Experts of a small language model.
Experts: 80 tanh GELU neurons an expert, 6 picks a token.
Below are experts of layer 4 (counted from 0) of a mixture-of-experts language model. Rows are named router (the router's row for the expert), up (a neuron's input weights, with its number), down (a neuron's output weights, with its number) and show model dimensions 0-127. Each number is 128 + 24 x the weight over its row's rms, rounded and kept within 0 to 255. Numbers have three digits each.
After each expert's rows: "comes before" lists some tokens at least twice as common just after its tokens as in all text; "mostly gets" lists some tokens that are sent to it at least half of the time. This comes from a sample of Wikipedia text that the model never trained on. Tokens count by the router's weight.

# expert 7
router:097096160099098104117162110132146109106129127091112156129121162099111112118156118132132140117115128123139159123159059166155136109147127110141105126120131175130140122079161121094147097110146076122113167151103098111148152103151134153118151137107086178170101141100136120165172123130113109138152134171155126103118124151121170133129129117108068146124148128137105120133113065125128123144137
up0:115092127112124116153157111125123119111136139125134129166135130107146092105136149141164105096091142156125135124095109113141136106167134140108139140095135167155165129106151121161119088070096112114103102155107146132117108118132128145155118134143095158143137142134164169105117070084183079136170133117151135136113162160112113172142113114135151151132133154106077170133118095098158113139088
down0:098141146128160164128110120141109094082126096086139088126106130136115119094143149107095178155107115142153079118133115133117148132167143121167118088146085123134113130101128112137144131149167135117167107134143105111148146151096118132144126167130129140129137150077097121139160143142115158125103125105129140120122160083169120112095127080112119145101117141120152136186170139112167164098179
up1:130127119128169114124133121133106168136156105150115130147156120120108163115148126162115160146083104168107104128168148121116121133137154117110124146135109183106126101132138154140163118143123142160093115150177122085150159065143118110111128111121137093118121177116075151158163127093144124149133080177097125076116121140105113110125112137158119105155080166099097126127148121137117100137116
down1:100111113200171126164169182126123121142135147152137156164147142136102136121116085099110119080115065108087150110135143110108118178150119154121122134162136121154113132129132177132119125098118130123123104097108087115133151117136127152115153141172147153105132138114129139107122129130120155094166146069121111103107146109112119129118097104140164109124157141113126117153117152069150093129128
up2:075151155117157113106118160129105113093156126099119144151093156108150157148176141153165132153144112146150084141138105117066138163127146120158172141085128111091128147094116134079118167151139113132181130143112116087139121114116163121149100172129152147101121112135145112134135097122121105095110124140142102118130122162083160149171127111116107146132133149127106121118141145142106143160079
down2:128118131092156125159151100138164107144127104144157090154130142155144097166116079152133129119136121121148145081106147141112136151096115150108118140144136099139166191098147105148147140133165107171136128072166105102115135134099176120096151154174113124144140108139124107126093175135132114131154111127103100134097124138111105107092154088108127106112147165142112149166092126096155098132135
comes before: " of", ",", "-", "|", ":", "\n"
mostly gets: "ation", "ies", "ations", "}", "ity", "age"

# expert 4
router:145118122062147134130143150108165084125131165097101110162123134117127129129184104140108150101122125093167078063108149157128136115115143097062107118105128123118101102141103098136116131152133160132123139114111132145085170133137135135127141094134129113135116132187127107146149126150120145130166109139120106111129135131105185135157131160144114123141165069110128129160143137116139129138180
up0:158119173094154096156155112135120074128097154156119146109123104054125139127126143107096153138108068138135136139125142123091110155122149115122100120076143117146155134135155109190119090121113160159123159122107124131131092137122118171110123107111147141142160148117157173151128138164129091106140146119127121133111135098167110120087109150115099143125121147175138118138086135101109135129169
down0:108116147130152102143158118148116072174138081112115112083130131105136144093188143139156156134138114128116088111135167122110108183140143161127099146096122139112106129101163114168152154101132138180139139070121130147123093115110126159099102108081140117164158167125145125135101116118113102149144154087107099137126118139150113099124097153138139138137155116125150158141113106166119098107129
up1:098115136095138170116194126151118105101139145094121105106106177142126140126122127149148134103097091129124156118089109175128109135198126166080107130134101097153132125115127102136162105121148145140114138113104134141099138115142138159143091125169114129130123113163136108115147153169171153105094151144125097166082142110157119121157131129112097127165105146106132135099145156142085161112116
down1:144120102130122142074094107136128088097126106110092164139124100147138134110124117131151120147097114128147104163144119119118121129173133118151109119129122094145125135167126133140115142165136094151123138161116131086194091139155151162129149105131107177148131140113114103132131134146118134081096080134135104184092136110169117150121109121179126135186110137101156122121076142115125147155083
up2:144139153123133144117126140097151125135107145163132161144119114161144139091128131136168118166072106134118088128133129141134071096088158158088135131126145146142156081122147154094114135151089120181139116149088169082089132161136119096136118112116159148122150115122140146125166184142106169122155132109124097079126119108076132092131107116134137147106110122143128106156130097097140109131117
down2:088124077122150113119136094114158102134128109064103118145141166148105130136108164096083105125123109138168129133127150137154107147132178102136136125120144092184125132195129101155129142136149128156159138136120080150139149093170117098148116069157144128125150151106169110140141111133107127156100093146155140129138104124103125125100171121112095137092105158123136137138115140134094126137124
comes before: " ", "1", "2", "|", "0", "3"
mostly gets: " km", "–", "%", "″N", " —;", " +"

# expert 21
router:135131112134138118135090146120129130143133132102107150153181115129112147122135150161120144120127125123150140123159092132130120086117142110120165118095114115115131111130126089119177106125094073139117141102127103141113140106133129139122118138104111174132075171113120138131150124175164138081100124187139114143142141135071136155118120122111088099126146124103124164201098112145202161147122
up0:137140111141113114164161115136112199153128150093076147106111141082119139116129142102115137116166125101104082113148119118125125125154139117088138090093154122144170120100117084138171131134112103130121171131130082120118145142066123108173081120158108148105127160113103120150145145122113118134122141167160124122079121126117101100112153125104143121137140088168124119161087122160128144133125
down0:138163121138113100147141112086145088131111082127119149131093141169161097152163090142073153155153193089147112141180130140152113147131129109134100100144116144158121072117130136119175113100169144140137112113133101134133088157116125094112163118146113137100126133142147120122138146145115125139156146090137143123129156086106120139144123173110081123120093090134124126099153126162106104139117
up1:146165178042135100143108134162154122118139131124089072145119115117138111127099112127153118098095127153176128116149135148127116111099127114079119127145101116117114096137130132089123131130170108184108154121120154140099112138191142180144099113136114127097102099110131090155150128133149148157168142142155125127146114109127111174145128111126142112126162127135118116183117150132134144112126
down1:134107177091144132095091120126124170154109138090151160148158125129107135145158100119121112125120115099137106162116127150146122091107121119134127086154165102139129152148070146151096170125139140158122137116159130133146122151137120161155118140142087141153106089090168128114155106166123175129083097074147108129161112146158092143139112159077120132124133132144118088129081132135125113147115
up2:111110139116144105082122168113100114094122100100114145138090091175079115150125140114147132130166112150112136129142094113123088075114125121158156132123113154184144080131123113166138141129110123117142141128138130119110135139137155127121154159116120110124106120112143123128161162174153089109089111115128058162119122128116156149127116164112151142147110171154129126128134118184143129099066
down2:089113088125122189125116115133184106159140133082106108114135158162148167140132150157166166136136151177149165120056114104110122126146139106190097101130091104122084152115124113132115153129077091098127141115125113142163099153149134113126141115136143155114130152122142145133111157140131142109163156132098120098127155145111128107136110146129112121137155138157151114143125131075120102116133
comes before: " ", " the", " a", " S", " M", " The"
mostly gets: " in", " m", ":", "=", " for", " on"

# expert 39
router:136121137066097098129154122116137162094143150102103122118141178099138101129139108116131133132136132084125113137128103137162130114113105152133139140107113153158134127117156133149145110120133112094092148069101090090165131127136120124130161121135136186157116112123146093175138108142139146168149184118142102096125147158093163104144112121102113150147133079155128114132111141105105198154112
up0:124140135137150093138179122134113132151126179130124137077148152113107141139172115120163130119130148160171078093113138151121115091126141118137111141117146110125108083121163145131132154120119148130097085076136105140139167150167122115130168100121116118118130078129139109180110109144134131139102169082131111132174148136076109139078135117144077157128145141092145140123134088113141134138122
down0:152118106153155134139090115133130182128175101095133112131137093136148141116136054122150098130115111089164097122126121129113097131124116163183132100131175101151110105141138146144169134159153108173090141111149123101098115138163111089121153108164120164117099081126165088119090105160131147140149129118112131142127134144100115144127125110124119168134127106115148155087123114134165127139163
up1:146166088128119135114142116105112141165128117143116113150078136125136132111115148128110130146168114114123088131107103128161090105126105091159166170114118150156103110136135141167120119110134120155106073147120145095102129135153142084087120132167143129153086104159170102177168097102152106137134113143134126132139168111147141113128093121127066170130139117129167097093158160138125107107134
down1:117136107139139160089155134099153149120104140107120110100176147111124116121113130121145102070120109130124113146128175149107127238140117129158159142122175143119096114139138104147128119110163095129135114108092112147155157168113126151105125112144120124116121116135134129130134092148165124073119140151126083150129058177126128115146134140130130138102166119127137106146104157131102150111124
up2:143143156123133118118088101071144131096125158115130103123150132123139080091138125148099131168124092124097153121123116129123116117104119151120168113104132108133165121123098146158137144113110111126183121095110116163179099173120135111117161079136135096156096101161161137129122134116131134157143141150143151102156123174123154148117127121143135103169147134184109119101088075093117172125117
down2:129136156130141131162153128109147164101085170134142107119122103111146132103159170140166167185120146139113135124136123140160099174112145139132077154116112161107104139108125091092154135155152127155123132131128146135111138135155088098102134141137181115110119126111128144114143135120117132152086105154118170123148067118127115136073112095116140066145120121118115130093119135123093165103084
comes before: " of", ",", "s", "ing", " in", ":"
mostly gets: "ound", " States", " July", " season", " January", " years"

# expert 19
router:142093129061120132137123123123109133109124181107113133156116115114086132138125110144131142108074113114151084077152172188136107139110138123140133102113066131132120156136132096154165108171157131102117165126108128122112126091157115117140150125150128151109155129117127080135170141123134113185190112120136126085137126127100106160148148129136134142149112116165122122158121148117129167128150
up0:111169109169136092126146121160169169134100145115124124119077143116118137129085095135177159125145132138124172112133109108118117100144142138166099112097092104163115107101140115123142073131090138104155143135149133135149142100161172126077084122117172133143106102097117119124153126156122092137153131152176128114135144127125127146109181117129103097144125136147105163127117100161094109150109
down0:156129155115116124152084128134163134126064142131123187134129140138153121098126135124129112185167128113124092123093093116131122093147156122114122144155142140114112141126152129146172111106148170143105117150130175101135072132131124061105159146141158119163151151132108081117132110140135094105137126100153149123098101121119119162135101146141076121103107140123106134171153136138137158088152
up1:165157108160135130127125101140130115124085152129160140118157103113157137132114169175110171145106124094144141106162120124159124202151126143086131120135136111128093138143123148103102133127131128112089133104136116102141118165111102154166096083106148153102156134120183172151103171114116112153151119103140147115072126133096123127127099150127126107134156122114122121092107104112115137194126
down1:158114179145060137137143139150136117165133138167107126122134101147101101125130158124103142109125117104106145143110171114125141171152136137112117135134129132152064151129132116140119137136096115165106131108136114126147143179136128124124103141083117097124111111123104081085162118132153116173119203102131116125135140080121125159113081117107114132150113102157146177105127158135149107109087
up2:136155135126127156110104155105121159131090096100096163125119093108107116157111118155119132102084159106142134105169117121164102135180163145161134138102093081165129118111103135121136112120115149115130122124092174123153145137097175116153155141118076086132147111141080110142123167123114101105148141138140132184136169100093143138129134140122137128116149097129097179113122149144130155098156
down2:109147147157093122100127138132121120135110121124164088122129116127133141137152134137119092144158098127131135099166154150146149118155115158181149130090125101139132091168122124160134100113162142097087118108097090149162102147136151112140105123151109137114103145077119132141120116164105118134115131213093126114161128121099147139133095182115159103123142124080140111111105169104130157125075
comes before: "0", "9", " |", "8", "1", "2"
mostly gets: "8", "7", "5", "9", "0", "3"

# expert 24
router:102132113148104124111150126137136111133133118135126137136148137115117150142178126175103141136104131145155107138159110143152138053119154082095175105104158104137126112128098140109167102192117144131136163133070111146087106114167126165111122122117097121157106152097119143134159103140148094104120122139093124073121122114120131118142155121100082155115102173158120151130116120126172150154121
up0:140101150132176139120150154098156123147157141120134121125166129126143156140094106104121132144124140128113147155108100106174126113117110062148155083120135135120167140117126139122115106116071157146147136128117130130130119100136165142151067131144143123115155120107109060115107129140111117096149139160086140130125119114097156153160131157129083157097160136155182184113120120176124144137113
down0:129106120089140090151140116137129136137103138134161100108117122133136128058148143109124157146146132080115122145086104144128078121167141141110105129140064097134142113171166140099142121171141124146096146141135112113123148123171140177144156114147140136141122122116130139115137138145132082098107108154134119091170171161175150144144090133094133127106124122146104081134156090110148131146088
up1:156123092157096127165120117134143106123111140168155136114137121159087115168113113142110144140113150135143119155159122109122085091174100069087153107115105071110153145110126154132144134128082120168108117166138124145086123145151121108163145159116116144117125105084120146108170109184192111126170145114149110138125094139129123131138099144122163133164129144171130107121135114127137131141129
down1:104141109142152139151116114119140168138081120107158139134123087118123136111130137107151173161088111141161153174080127078166138132138147118091176120109163166134140166151108106135148149096101118138110093122166144098105144121142160110107097136150098103135132113130113116097099146091088097093117148161112126089129167115121170103135131114100113131129146134163092155128121173145130130129150
up2:140134071126132131112136149129134127154132118115131137095159122103107173174131116153117152171091150116146128115132123128093112132102129151142126130138156154133176171133121092144091123151135129120123159104104141123156108128179129118059091097138087143127122147079166132144122110178166142116138123120100137134110164127187109146124154099140158131128131142101119091106146086096167161143148
down2:107107124108121128152142100125138113128101105153148148159176135147146195142156108145135133099151104143120167124111130136140083152125105077103116129108150123116106129131135124159131175114115154085138116087142170150132149089144121116139102163158146131130134125137153151124125109096136120090085076141138107131155143151095120166103159117068116131111082112122093132117134189142114116169128
comes before: " ", "-", " the", "|", " S", " D"
mostly gets: "|", " from", " by", " •", " through", " into"

# expert 0
router:135105064133146092126114124139152138165133172099126153155111130126129118128131112149136145049080115115134141106099114130152143102136142122097173135100137107142107148141078125182174094127127138123116121110114172088083192101098115089102112139137106143107098099170131136121135137155110141129115157132121100132131157135153132120127136128124130151132174164107125138135125130142178097130131
up0:150156135142177131133159103115134136088125092139154168136149139105106109125108125133142119123100134139132159166121104091111121110156166118139127115168126106119061161132121123128149117087169159106134120071148095125115137096100097117102122121180120156099144106177082147143169105105116134143141109128087102139140127115123160096108142112117134152125124115105099133137143085163176127136090
down0:108123120139161162085112106093105133138111140095124099128124109114161154137116131106108105093132123098116131113142130066176176154117183138133150146120122133090096131120131156180126096071150142150142108162135148120123106155116146133134108135094123137146118111139148133122128144153141098104169131131118146201131099105075122168119128112099152154144106118075133150136109124105092105128139
up1:173120150112181085122140145172128152125162143141127124149110109137089075127115139111121116141114172116148129156110159107124142129047105090060134135111114124120166133131149127153142107156123118138105111139155183128134154102150151114109126134193155125125151158133118139120124139108076131176104100132149132153142155121131117155135131129095104114118149145116129103151079136133111107122110
down1:110111108101112118112147120123139096129132138093117128088133161113125152106127097128184145166112101174139093143120127171139116147158166118150111126130129147167149128082164110106073127139121123121097151093155103154146117164114128151163137151096127102144097110100143109160164134132206106141141127165161115109113097144072127094148129132140141137126142132151128156102118098168117117101129
up2:173148154150129143150119124098133113195123148152102129137082116151140141134120115132133126091088116098124144119117114114066121115103130143136160110082183130119126091066097128123097105115115092153138115139134166149100112120114118158095109112141152137146086142133148148161125114139161141099118118120142137105127135101088112145088135157169155143135109146130146168149125132066144159156107
down2:121140104132134137088170112094108154129141139051143095153172094116108110116104122128127125158109127125163134128157125153162110135176091150156122120138147160100139173168125146107094127136118168122084113132149140120120116136121121116105098148109122117137110114159102137088136104121154140139127143162179116154089090117160095106161124132134140137125133153076090083123173109140107141151143
comes before: " ", " \"", " M", " B", " D", " S"
mostly gets: " the", " a", " an", "|", " his", ".\n\n"

# expert 10
router:130154146115139110139146131132139118131137100178122138097186114130100157129171097143101143129110115101162113103133138119146140141138152089110113055111072146173075141147099096124152116127128107162121139144111127141163134131129122117097164153169082116142156123140121098137143112157151131143160148167125099139122158099123104101161111137135100081096117137164137133109074114111145142102135
up0:099137101138100123147168147104108165119075122116145129122087142148086121164136130140081129079116120095146181181132141101160101168113122094134160105124120147135143148151109111145110078124137101137136151093158123116089112138096117110166112144163090117128097169128129150102166145146132089146153108157123118137132159134169124122125124142114136145144120135153163145108114083116139105085126
down0:154146184116151137151086159130148128148117137085130151142116130133118105107076127137118113108157128120082086139121131144121143143147175142122112146142092089100125154110136147162136101138154153123121157115114091141094157182128089139089156168110087130104112119115135126131104141121175146143109096089116157145101143118160135140146112148111112084113152145062145128149122163144141138115168
up1:121144120065115143164159137096128159121151135120146103106133109116074113107162104127088129151127091093123142135122130150119099108118133138103099114109169125149102130168107129113090173133141150172114133111080145100100092140136078166138156132099142117133118153144155112119125111103141144086120143132100166144107151096131115125165133117117132168166133137167091078142155162118115168121134
down1:142134139094159154119131142136116158122088178122159090100096096141138079111177116106110141182134146120143126152101153157122142105164125109126139180130141155124128150077119141113119154141156176136095165130128113090149100133135128131115118127105100139126126108108124151161154099138132140126115096122097134080123153130102065125123103150072116124154138105132138114143153134108090177153139
up2:130152106081156116090197096152130122143137102147124156135142161124125116151145130171126104140138126153159131129104099113140126145086140130151154125111119152172137091112139139178142176104128118109088104109097124122115092138132107154145156160160100102099154144083164095129152093151117166095124118108100098138118114094094142109166107139129125125160096144126151097114149111124124178130125
down2:136155115144144122130139139098127168163143101166116140116107156064149154123160143100125175173142125143096152059121151181124169110108147156144104156121128116130113130130138129136112089169158128142137130139078125155140106094141141131114129112141116161112147118125076124102150106131137129144112127172149156082127078084155095125137087132144122113132118134145121129106125078141106115120101
comes before: " |", ",", "a", "i", " (", "\n"
mostly gets: "ington", "ford", "ham", "ball", "son", "ley"

# expert 5
router:120135103114097133124126127134119065159146144131096126152120135122159118133159158138108120118107155127157110121118088119157152108134128122084178150130140081157100124150067126173148100113119178063144147119133146146103153086115097134116129141123071106127114115147126119128153174145156168133133153160099118088117117120086118138147144130106120126145143147109128156164131138112174164134101
up0:121073125099140188105125120119128085109120150152114126143119142146111065131144175067129137178125096164090125116138127133134121156133168151146138145156123108148125124114134128122157121141140116089096113134143145125112129085138103098109115100165099144088110140158141168109157095136119150093117123114090078127139104137121104076149134129137153114173169125148116124135163157127130117119097
down0:118114126125143085099148121160124145126132132156141125145105097108107119138078118128089099115155118125149123129124117113117136087096151098097107132139121115110188117121127145125145105111088133180122114155116171141091071123147108157126137166134105108115135156133086167148131135111185139127121109102129146213147185102143095127130163109147123162113134156113120143135142164115119100147133
up1:095186114121090113145112115079136123092117169105121147146108138148101127101169107128149181108148148150145149112095135132104135079115117109156170136167128152112121108110133084135133123113129090109119146103113127145162163111086101081067095096148121183140125135191101144120127129145125155146152148150120155152121140127152118139125155126125116105120131131140120163158115124125144113105095
down1:106095130116141118114118126106073151093124125129130119091116123123152132152113149149130144157143113113132093125111117083173136142153089111076137130115143145103150166116141145098126153123157144181140106131136146112118107146133151181205076148101142153127142126080135114146158153098116150134134087129142134132113152102095102135145134080097138194114085135107129132148149123118108124149141
up2:176141120158126162116150127125120121137098141140123133098123121161107082155146142110102147123110153156139127113098126169183122145107136117156148155116150136130075147164126088129091111165110130095115128090153144127127181105098102105079079113175103078096095118127151147104129137109147133114134093093125116115117122086152127151174174144112143127145115126123104127099142131117142127162154
down2:139128126098138089106116136085109125132134132131138129126086117140102111139111187126146151109106112201145107102157151143072145136113144140148136148162137181092158127140103116104106145109111119150163155124165104141121109152124080130129125133136113122171134137115105134150101114151124119108115126118111135105116147121197111098121128106116172129137113083087169115169136092152183123109137
comes before: " the", " a", " his", " an", " be", " he"
mostly gets: " and", " of", " in", " to", " for", " on"

# expert 11
router:157106113098141122123165134099117088120139151121100143167111181147129141137111095161117148144101141097122102089117149187117144141141118094143139076104104152118140120128152078123168124120113122110128135085102120107110118090147130087118104146175122121093131100147124114151167184159133140133178140127152121123133123129075139116160150141120112103167118085123105116181138129134116152133127
up0:137126135119116141147098111125158146082124140128146172120121105091161139123144143157118080098129123160091096122128141138156122142118103156123125154118094180137136115118136140114173060103125094162098130177140127106118104104145128103113130126141124138144130119082148144159121153126112137133174107134160090135111106098096133120133164113133092128152127101127197136175092129130166114101176
down0:134150104095151097116140132144128162122150162125162102140148123102150128129125124147088137118076128145191122173113170093143129105096084109111158164131115148165128144157142168150131132127105114129126163126142126136098132172092118122109137102133128112097142120121173109111104065086114116173092141174094128134125113102110116157132113119104143137142118119123101137161171115132149182134149
up1:158126132150141091149118148150106167094149088115157115151156160166122136104147124149127162143123119138109122090079085112140111078114136118155150144155117113135120155147116092138102127178148134067111107107182103111139123135095145151116088127149114129111155106127137099096161111146119114156144112068130132171089144130136120122122103115169121123126131108112138171130092130112181128109114
down1:122159123182124140117172170116108091097100168122123111106123117145121116151139152131149099116086121135133163160141112140123107102113121174145138160098148137130146154105109094074170140122140141145103085162123143123134177138113106163116158153135112128078115084130126150116128085152123100133140113177147135106113108155133110120135083153120099111156138085157128163108092113097109128112130
up2:147153155104100123134201085124139127114150159143129166123087129092120117132120079127120106138117104133128143113105098161092129149117107124122127103149191101152115148116123146138129176163114165143174122100143119140085115104164109130126132124171133102092105134152139121132136154108201144090096104112137099135136146117097153145120110096149130121101153126175099118139137129100142128139157
down2:130111156128112109075106119110135085133094102122149115155127149133115117117053109107142082105192160147157128124088140164092123140138170085156144140121120118135139096162141136123147132095095130161125141091099104134117101140116157119132090165111150137168123148089162141134137131146089129160169128110154110127142117120177104126101129083153163139130119123136096117126147139120122109159121
comes before: "0", "9", "1", "2", " |", "8"
mostly gets: " .", "1", "2", " four", " +", " six"

# expert 17
router:124098125124113122124109140115106112105132159121075165139121102113102142142094097162125133118112140131153095077133150167128150099126129094149140064103074174114123134126159117126184122176168128153103165091102142106101140089166134105118134146154097158081137111118131086134162108169126119168179108117144130114133132132127129154147154127120122141125109127155127122138105121118138157136095
up0:157128179121138153125127110113118142116105158136134151144105137100164128113135131186116107123147111122187149121095134155090121132123119117118172095094148127115114160098114173102153116139126122119139116093083114146153126109086126110126134072107110161076133145123140121113139114167128116143128137075127152108142112144129118140121175126151111196095154137136120188150106110136086128152149
down0:095113155119132093151097164153167089148132115129147147110139117133097114131134088129103153099163133103094142122137113141140149144157135176111131087135118114121118111155145115099144125140155141172073137159114134169164155116129110207120141096148167092171138116157119119127099137099140136102139159116146095162149113114120102127108114109147095138112125094122065088118124126149120102141132
up1:177196095125107129122155118074132106176135157132100144141097101114176087155085084103129123157141131121118126117128110163105132103095117136133163124100126141128138136103167167148122165106130139120137125138109110113127144157167102069113122114113133134133094101126122067108111114154106140116103148141151147114121130166105132165110115136107103104136136121116129140162147134175084105121115
down1:132075130150087136170122136104149132153136129139128064123107158115115158159151148127148154145135124125127122142109143168095134186103121118158083099122102139104114119146115131139143121147136138127141121137169133123196157148114112115119117127123135162104126129102150120165129158132148085163147125115136110083097095163145108127114171116159125081168139119136094116154155132102116126055126
up2:150122135160098131113131168144120139106124157150121095122134136111121129131105107065137162177111132131147101112127128157139147027096120112150159148109151097131108125111129113107138105141127155149121117099118157117102171155124141109152137117114136060144138163128131089130154109112071092150100105120152134111146145132116147150155142089149121132149107158101107158155121111150112117167119
down2:133117124107086126154130132115140096118107124160124105106139150129099102133141188128108134090095125103116127067145087133140112138179194163134121099156128153102152140134109134099159118109135141118141105125147136147166130114108102124086123131138129149136152145140137171119112119134139110119160099141152164131157150117146138126133128126132149121117101152176156132119039129124078069122153
comes before: "0", "9", "8", " |", "1", "5"
mostly gets: "8", "5", "7", "2", "3", "9"

# expert 31
router:132105118108144130140147179117144114129130100109096145135127117096137137166173096171110122137137074083157089048111133188128117085129130106111126088124085137113106113160086124127115111079125144175120144117140117120088166112142137121132180131103128150138146137134141102128157124143128075144140133145096120102137131133143111140140127153144135110121169126130137124137125131132156165146180
up55:143107136128123103104131131139097076135113122115104108137141145108169100200086098132125163145143133114151161105142111130162107162109144152109112133074155105105101148146114110135168126115145167098143124107154169146132100141136109148154126123114121099105171098107126137126158105084128096115129129113110109166125131138120140158111139118110102109179174123108098136163115141194115165148116
down55:127176149120163134142118094163168140124142150171133169119123107083159123136116113130134123081130135109138150167122132128124119164128150143184125138113115095143121138141137136111141123145100129113153107105129133144148176122121145125117065163109185068139139128106142059143066115079144109118106163125115103111076140134126148094135150114123152120151138120094117121150126138122145126134104
up56:122172102177125107112128135147148120197157119140113155165153121146090121125129140151114119124145104129158107104093120155125132129109131108130123127152083112105101105073137111124073124144126099128105112111153158144153125145158186134130173114141170123113093151100131117127132092155117086166091131088124144167084154164140141138118126126126116138163109106094153146152085129110134130126156
down56:114143197131156107081122151120119131127138117133117127149139123119126113122179094125158110099166102143103146138147111139102081131129175137193146138103140119152141117136121121126144161103140095141131131142133129082134121142169121162113112091151110124128118175143113080110162135144148072161092140101117177135129103110134121139144115131114148097155123140101153159084096114161086119100124
up57:126110134185122158138189161093130100178133156130136092136098099122141152141126143117147129115106138145102133142168155136096125103152127129134116133133112118119107133114139110125168081102119123107107136117120155095094120109123112097158128120187155064118147134099117107134124170159141117189121138153164144112156100153128114147103158150093116106138109120117096186148139124102125111128167
down57:133116172111166115147099140099097113107131134143133116114121153150137152122109135115111120139097102145124105151101135122125146153128165149125083124111107135117185135115081102162132137092122142157145096120141209123128128091131100148127135158136179134101139124117110119121088168163138130112145102098130162088105140174151165111115137145109130096132134198164150135126156134092100101125104
comes before: "1", "2", " ", "3", " |", "4"
mostly gets: " ", "′", "°N", "″N", "%", " km"

# expert 12
router:105128097102107156115172155131128152141125116087141114113143155122133129109148147161157135141077123126099168108174049148153126101109084138127162105112092176129118122115096153113144082138114147137119145118148131151117134089142150159096153169096117165130089148158135115123151084122097100159129126133121112162117123175098086115138129153106124141109163132143095124127131130120124114158120
up0:084142111099136155107124134188119147152167171152143128075130135130092162075144140155153133105117145101147200104168106155150111121138147141122128154108112139136108099134106136154099136166113121133091127116139132126123161114153146144144117122130095115119092152147142118135103117106105114098167138103099138168114145084140110154143150104103135107193130103147117118109114130115085152102114
down0:116122107138100134140132140100104098112108124106094123110098118090165105141124091118127141207161146133134124106115128069140153116122121131112167144145148117075122114114200123146117155082136137109138153145135143147145113122140163141166094166121146172131161105116107172149131108132185108130116173164123128139121142122146108106125126075141103153118115113096131123088109133151113115124137
up1:120145130111122140091117142138110145163132111118113131104133148114173105120121111112153164133171109126118112121153134170158143112120078170096173160149115129130117137073163121127158121140164127129153115142119107199080147105167159135149120113158092106148098146099090138090134130109142135120192092100148110135093108114139112106135120137142115162158154104143112152094124132126130100167122
down1:118121106146141123117148095149061094105125118103125150123148132075153133135104176107143085119133113104111134142093153136137144160075144114137153110154142141167122153167123131161114118125107144185110142146138167119127136129110128087149132140108099169112141102127145126117124150130145128115094161128107158132136178153072115113131132108128190130171105112102122132148123097076153103100126
up2:104114092098108150124162158116125137136174152130127186160173134138115183103131140108100109147123104129143095153104103109128160111105110089175122111159103142147138133120129124113146173164110115115153088113164153099152137127105137125143138156126087128102113123132124076175128120088174112116138130134149158114168114144108130141143103100105135128148159101160140176103101110117119122150090
down2:114150141148107110112109101110129128162135123113150128081138083159122142099109072110172140123115112164131093122104119133127162165119156157124148155116121150118137152114138151155159132057180164131120116116155080123146111177132141129120117107132127127114145113068164099125140114108156171150116118125128121109106143153122133127138083151135106115120140174137102110159136153078099160166129
comes before: " of", " to", "ed", " in", " and", "ing"
mostly gets: "ents", "ution", "ition", "ctor", "duced", "ved"